Below are experts of layer 7 (counted from 0) of a mixture-of-experts language model. Rows are named router (the router's row for the expert), up (a neuron's input weights, with its number) and show model dimensions 0-159. Each number is 200 + 30 x the weight over its row's rms, rounded and kept within 0 to 999.
After each expert's rows: a language model's description of what the expert responds to. This comes from a sample of Wikipedia text that the model never trained on.

# expert 17
router,177,221,198,241,202,215,188,191,218,233,229,162,186,192,178,198,211,203,206,192,203,171,163,194,163,178,166,202,165,182,154,190,206,190,224,192,274,205,242,186,182,220,186,186,233,166,164,214,232,217,173,208,225,229,116,197,189,177,208,197,205,180,182,235,271,209,190,246,170,209,205,200,198,184,191,173,212,152,161,223,193,198,194,246,153,214,147,149,171,228,148,280,187,186,169,197,217,194,239,124,178,156,180,227,157,214,257,227,199,184,222,189,171,208,209,206,178,197,242,188,245,209,230,218,227,246,181,203,209,176,261,193,172,176,202,223,167,222,189,194,237,155,185,261,195,223,157,281,248,244,165,206,181,176,208,146,215,157,204,177
up1,215,189,198,211,182,187,173,190,170,156,175,222,253,244,242,160,216,215,149,205,212,212,170,189,210,178,150,178,189,192,172,204,208,131,228,205,217,227,212,212,152,221,228,167,191,261,141,303,245,232,176,219,115,209,194,165,200,157,181,218,170,150,165,219,209,174,195,174,226,213,167,194,201,213,173,251,216,233,194,238,215,210,208,148,177,225,218,201,166,177,233,190,193,164,208,242,205,244,176,198,156,186,169,175,214,191,187,243,188,230,159,218,215,251,111,197,230,195,195,204,189,178,172,170,198,232,177,223,229,250,227,225,203,148,194,204,176,209,191,153,204,197,217,219,204,161,149,223,182,178,169,189,224,234,170,177,239,222,185,184
Word-initial or early word pieces after a first letter or two, especially w, Sw, comm, qu, vis, as in s-w-ord, s-w-arm.

# expert 60
router,196,231,207,228,219,218,184,170,220,242,200,184,202,203,132,173,151,164,237,154,184,159,166,232,163,193,178,211,130,167,167,184,177,222,187,169,247,226,204,213,216,216,181,218,171,220,182,233,198,207,195,190,238,169,206,211,166,220,250,214,227,177,168,189,245,207,171,171,182,213,219,142,179,191,207,174,218,148,179,201,201,217,209,187,192,178,143,127,156,197,190,268,200,206,148,166,174,225,250,184,221,184,169,224,206,259,258,188,228,233,223,140,168,204,241,196,175,175,216,152,245,164,238,179,199,203,222,253,164,241,236,193,201,160,157,182,187,218,209,195,207,153,153,221,221,238,163,181,163,197,196,198,177,191,247,168,190,139,203,191
up1,180,216,220,218,227,262,221,241,234,188,191,209,216,191,177,251,186,214,182,283,182,195,194,235,205,218,172,223,206,194,189,157,178,231,165,187,207,201,171,226,218,232,184,214,221,243,186,226,189,230,175,209,224,255,201,202,201,199,223,161,230,224,217,197,188,237,225,216,151,202,259,200,245,233,133,159,185,195,196,208,206,205,172,196,198,226,203,239,164,208,190,140,161,145,212,164,235,190,176,249,231,138,206,238,180,205,166,184,188,216,218,211,121,238,187,225,282,190,228,176,208,253,166,182,169,205,168,181,124,240,191,173,142,235,201,165,188,207,207,176,182,194,204,161,210,245,196,204,239,163,220,215,225,239,178,217,244,247,214,171
Subject pronouns and relative words starting clauses, such as who, which, he, it, they, plus the r of ran and renamed.

# expert 12
router,132,233,172,255,186,234,191,231,191,229,229,239,245,197,155,148,129,195,203,176,222,176,195,199,182,155,196,232,140,187,185,198,199,203,175,170,249,220,205,199,173,230,151,184,192,215,216,230,224,237,167,238,196,211,163,225,207,208,238,223,208,185,114,169,254,190,189,185,187,200,269,162,188,196,169,162,238,159,171,205,189,229,213,240,179,201,175,155,179,247,168,240,284,228,206,171,203,227,201,188,186,182,210,186,176,223,238,217,242,160,211,187,155,178,199,241,175,206,191,159,237,213,237,115,213,189,153,205,208,204,212,233,205,219,152,235,213,200,179,220,222,192,196,209,253,198,145,214,192,192,177,233,174,170,223,197,188,198,201,205
up0,142,231,166,238,260,210,180,234,206,198,187,215,214,240,246,203,173,178,188,186,162,156,164,193,224,219,248,207,132,225,165,208,196,216,191,174,185,232,179,247,233,203,193,204,254,186,211,199,236,172,236,180,136,212,222,211,199,238,191,204,146,212,255,172,164,217,141,224,193,199,216,185,197,164,154,239,233,161,174,206,187,181,224,229,218,206,178,188,112,245,208,209,157,224,201,215,176,165,207,203,195,160,225,254,207,249,205,214,177,218,186,192,193,177,220,246,193,204,227,232,192,193,176,181,177,231,202,187,204,231,219,208,167,212,254,243,184,208,174,183,243,200,172,231,240,274,226,226,228,197,272,198,186,212,274,226,220,199,227,250
Middle syllable pieces of words and names after an initial consonant, like ber in Vandenberg, ud in Budapest, rele, Geor.

# expert 4
router,166,267,198,194,189,235,154,214,189,201,216,227,175,213,213,198,173,201,229,191,189,166,183,239,183,140,211,209,125,176,195,204,212,210,141,182,241,154,209,185,168,211,159,179,188,206,160,223,248,249,185,175,189,174,148,201,193,180,239,212,192,186,147,186,248,222,194,157,144,217,236,155,252,185,194,179,229,193,167,257,223,179,205,209,157,232,170,211,175,218,144,234,219,195,183,168,212,222,211,161,167,170,178,212,169,219,247,262,259,193,216,210,184,209,182,207,188,181,216,193,234,152,231,195,261,231,200,248,206,225,211,226,175,204,139,207,155,214,186,208,204,149,201,209,182,189,156,209,207,219,195,213,126,180,247,199,178,154,210,140
up0,171,241,181,169,216,193,198,175,179,212,263,220,130,191,202,227,220,190,189,216,146,199,241,207,198,200,215,145,204,165,245,171,172,193,191,250,201,195,253,209,175,185,188,232,195,185,222,154,197,201,147,227,208,167,146,196,179,199,212,199,178,208,193,232,164,205,156,180,272,202,266,206,179,199,186,174,219,193,213,208,109,174,193,211,197,168,169,159,267,204,192,240,230,247,207,206,223,165,194,201,162,165,226,184,171,197,197,215,203,231,195,182,188,250,199,193,212,226,168,229,198,152,186,223,218,210,175,204,186,176,184,195,122,222,157,204,253,195,246,119,190,140,228,158,187,165,227,155,200,224,201,161,222,207,258,228,178,187,232,196
Middle word pieces inside personal names, especially first names and surnames, e.g. May-n-ard, B-yn-g, H-ow-ard, H-en-ry, Rich(ard).

# expert 24
router,182,255,181,196,227,257,179,224,224,222,210,178,206,182,162,197,140,185,219,176,218,148,151,210,172,162,165,207,184,165,184,215,216,159,212,185,197,163,255,180,178,253,156,175,192,170,153,254,185,206,185,202,192,186,154,218,171,218,243,214,226,154,179,224,242,216,149,190,199,169,255,175,211,198,222,213,251,170,166,188,203,214,220,223,177,214,159,163,187,234,168,246,215,222,206,188,182,212,212,169,215,152,179,204,146,228,252,232,229,214,219,192,183,220,222,231,171,220,254,143,220,182,263,152,247,187,212,253,185,194,259,214,176,182,130,175,179,232,184,219,185,137,204,230,174,199,158,225,220,210,216,188,167,176,231,165,172,191,214,192
up1,227,212,166,212,189,193,227,174,253,197,185,148,168,192,207,236,166,253,228,251,126,246,222,220,172,189,190,238,218,226,224,227,193,213,193,255,214,199,159,192,243,186,178,199,247,147,153,253,200,187,172,226,222,166,222,241,209,223,212,214,215,169,239,175,194,191,204,202,244,194,218,182,236,214,249,210,191,168,216,206,254,239,222,191,227,234,200,183,217,165,226,209,188,203,195,197,225,190,178,220,200,174,174,202,171,188,194,259,202,220,222,197,189,252,194,216,173,204,276,111,217,208,198,147,231,196,248,227,194,206,239,214,163,151,206,227,179,186,140,209,168,154,208,201,204,243,191,243,223,202,228,184,224,202,157,215,134,143,242,243
Pipe separators and line breaks in tables and lists, especially election result rows after party names like Labour, Conservative, Liberal.

# expert 1
router,170,245,189,242,214,215,192,261,238,210,214,223,211,205,159,114,169,187,190,167,224,164,175,251,207,137,205,213,140,192,178,229,226,188,136,217,229,143,237,212,207,200,165,211,159,209,197,219,260,208,176,209,208,204,150,240,192,207,260,226,228,199,191,180,256,211,153,176,154,176,204,183,210,212,175,192,187,179,201,200,236,206,216,238,180,213,204,184,201,240,203,240,220,184,203,165,187,214,235,198,209,172,153,184,136,195,271,236,220,187,257,210,202,166,190,231,164,175,189,172,208,181,217,155,214,211,232,220,206,234,232,169,184,168,172,162,142,212,191,201,198,192,176,231,191,184,158,255,231,169,166,186,160,207,242,207,170,177,184,134
up0,260,248,217,208,168,250,248,152,158,287,141,174,253,168,240,185,191,180,237,171,213,222,217,256,237,188,241,168,230,211,212,204,227,232,190,183,192,206,236,139,204,173,227,228,190,205,179,162,167,223,163,169,216,177,206,229,159,277,205,171,251,210,208,177,225,245,218,177,241,189,202,223,265,200,204,162,244,208,219,201,210,201,189,219,187,200,221,211,174,171,195,238,182,189,235,197,220,190,206,226,197,225,184,231,256,244,200,219,196,216,220,215,227,194,199,191,149,143,215,202,184,228,197,177,186,240,171,206,202,175,202,215,256,198,234,248,172,233,218,252,178,186,215,199,209,222,226,229,212,230,204,208,137,171,175,141,181,242,234,219
Middle pieces of proper names, personal or place, after a short capital start, such as L-iver-pool, God-oy, H-old-eman, B-ier-lein.

# expert 51
router,161,236,209,165,212,261,153,210,219,210,214,226,188,151,134,169,206,203,230,146,234,141,203,253,228,189,200,204,167,183,196,182,186,171,183,186,246,169,263,208,184,216,180,203,173,219,217,201,187,241,217,168,185,158,165,226,164,197,226,215,215,215,130,186,255,251,179,195,195,210,209,149,160,173,194,219,218,186,170,214,193,229,204,221,131,176,204,195,141,187,169,232,236,188,166,132,162,225,215,158,200,172,180,193,192,198,261,244,199,176,224,168,202,165,174,269,169,221,200,156,238,197,220,172,229,217,196,193,188,225,243,182,181,183,173,230,182,206,135,226,213,167,164,186,211,219,187,192,239,179,210,183,189,175,201,140,220,164,218,151
up0,180,208,222,148,180,199,213,178,243,144,138,186,172,229,175,249,156,212,259,224,155,229,177,226,210,222,208,193,187,240,222,210,241,164,223,222,189,214,226,226,146,213,131,198,223,186,192,153,239,205,185,214,202,202,217,224,172,198,195,203,148,216,207,248,159,158,231,169,221,205,179,181,142,191,219,213,196,204,246,164,182,180,259,180,212,186,223,205,212,193,217,201,190,173,173,174,233,153,251,188,256,169,198,214,226,162,192,151,198,115,215,155,181,184,181,185,173,240,183,232,180,243,255,184,173,234,183,193,181,243,189,204,247,224,188,164,191,200,255,228,149,205,221,201,183,158,207,231,242,162,190,204,161,183,204,163,240,202,169,241
Sports vocabulary like football, League and Championship, plus hyphens and endings in ordinal compounds, as in "first-team", "second-half" and "fourth tier".

# expert 34
router,168,237,186,236,216,238,183,242,221,216,211,188,208,202,175,178,153,213,208,160,206,181,186,208,185,186,211,213,174,145,167,218,208,177,198,162,220,197,229,175,194,243,177,160,154,196,183,217,190,205,156,215,247,140,153,226,193,197,255,204,199,167,205,206,216,204,180,186,172,133,203,181,220,208,198,199,230,147,152,202,184,226,245,192,208,190,149,155,185,212,213,209,204,168,174,193,180,214,210,149,202,173,164,206,152,221,249,233,236,214,244,157,204,203,232,207,161,205,259,163,217,209,276,133,215,232,214,272,187,227,279,180,181,184,125,182,162,232,200,228,201,183,177,248,183,228,187,217,247,206,214,180,150,162,231,165,206,171,226,189
up1,205,191,162,191,156,161,189,264,258,161,256,225,157,244,184,206,260,187,203,244,195,201,207,234,191,182,227,203,212,190,215,189,197,250,207,205,229,176,188,201,193,179,181,229,224,200,216,173,203,231,150,246,180,217,159,212,220,202,180,222,156,182,162,209,218,227,180,210,193,233,198,176,204,174,213,209,155,189,204,199,247,225,192,201,163,121,251,225,189,201,171,197,174,215,216,245,169,198,189,196,131,159,167,128,151,225,183,236,194,160,218,232,194,169,146,238,235,241,192,216,161,198,212,223,185,232,214,162,184,205,229,234,156,187,177,145,222,246,156,166,212,172,207,131,271,203,193,197,181,172,202,239,160,211,240,170,200,230,171,204
Newline tokens ending lines, headings, list items and table rows, plus heading markers like == and === and table separators.

# expert 5
router,171,220,218,206,211,220,136,219,232,218,202,218,195,174,143,209,156,241,190,146,208,167,145,207,221,168,223,210,160,160,167,212,199,176,198,204,197,138,265,241,140,246,162,196,199,216,209,253,229,228,192,217,162,168,167,196,155,206,212,230,226,154,171,233,257,226,194,238,165,172,248,164,192,172,206,205,207,145,168,197,215,200,208,208,190,202,147,182,177,232,162,185,215,196,158,137,154,167,221,169,161,149,170,186,184,197,269,208,190,217,212,196,196,196,245,230,199,231,232,153,196,181,249,178,226,199,169,252,214,255,244,192,173,184,154,192,186,218,206,229,178,175,187,231,215,188,180,187,205,194,196,215,174,200,221,163,224,164,184,141
up0,213,187,197,202,224,160,187,215,200,188,167,195,222,230,185,203,192,193,230,191,158,179,202,195,225,203,129,262,178,166,134,232,155,208,206,117,218,229,172,226,209,201,206,160,207,245,185,229,202,180,154,182,263,155,154,202,224,212,208,193,230,163,213,237,248,209,226,210,183,206,259,170,178,217,209,224,208,142,125,192,130,181,217,196,183,219,194,226,233,199,175,171,212,208,214,147,194,184,172,143,190,182,238,172,191,201,191,217,210,230,174,155,163,239,251,212,196,217,185,209,151,217,239,233,189,191,226,173,195,196,217,207,154,178,194,182,226,215,214,220,154,212,183,223,180,115,202,215,144,206,205,193,206,231,215,204,193,228,237,107
Articles and possessive pronouns after a preposition, especially his, their, its, the, as in "named in his honor", "buried in his".

# expert 43
router,177,267,210,210,231,199,203,227,239,249,219,190,212,202,145,160,137,179,218,179,218,172,205,235,177,199,198,184,174,173,207,228,244,174,171,193,246,157,238,184,205,204,182,209,152,182,164,227,182,194,228,194,200,154,167,214,192,194,257,247,199,195,136,186,202,214,208,157,207,158,237,173,244,180,168,167,216,155,181,212,188,196,218,186,143,212,186,150,170,219,160,257,207,205,195,204,186,233,220,180,189,198,156,202,192,274,267,202,244,241,260,220,153,192,234,191,195,206,212,143,239,170,254,176,228,202,201,245,227,220,234,226,182,188,198,164,208,230,215,224,173,160,194,231,221,227,182,229,209,207,204,212,127,136,216,179,179,184,197,163
up2,188,164,167,221,190,190,206,204,122,239,199,211,235,189,214,169,256,200,260,143,258,218,182,172,202,170,196,207,206,244,179,237,193,216,152,185,178,106,228,221,215,255,189,215,210,256,179,222,164,193,160,187,194,159,194,145,225,184,213,174,198,189,253,176,197,221,166,231,184,220,255,193,220,182,245,228,174,247,211,212,159,233,215,218,169,191,123,229,223,189,179,179,230,210,181,189,212,216,206,174,209,218,200,189,188,169,213,244,206,235,206,149,166,261,199,204,187,166,179,262,187,197,195,203,206,224,179,202,209,174,185,197,244,112,221,224,179,218,215,225,220,155,249,215,213,224,217,161,184,171,216,207,192,153,166,246,205,239,208,194
Subject pronouns he, she, who, they at clause starts, and pieces of reviewers' surnames before 'noted' or 'wrote' in reception sections.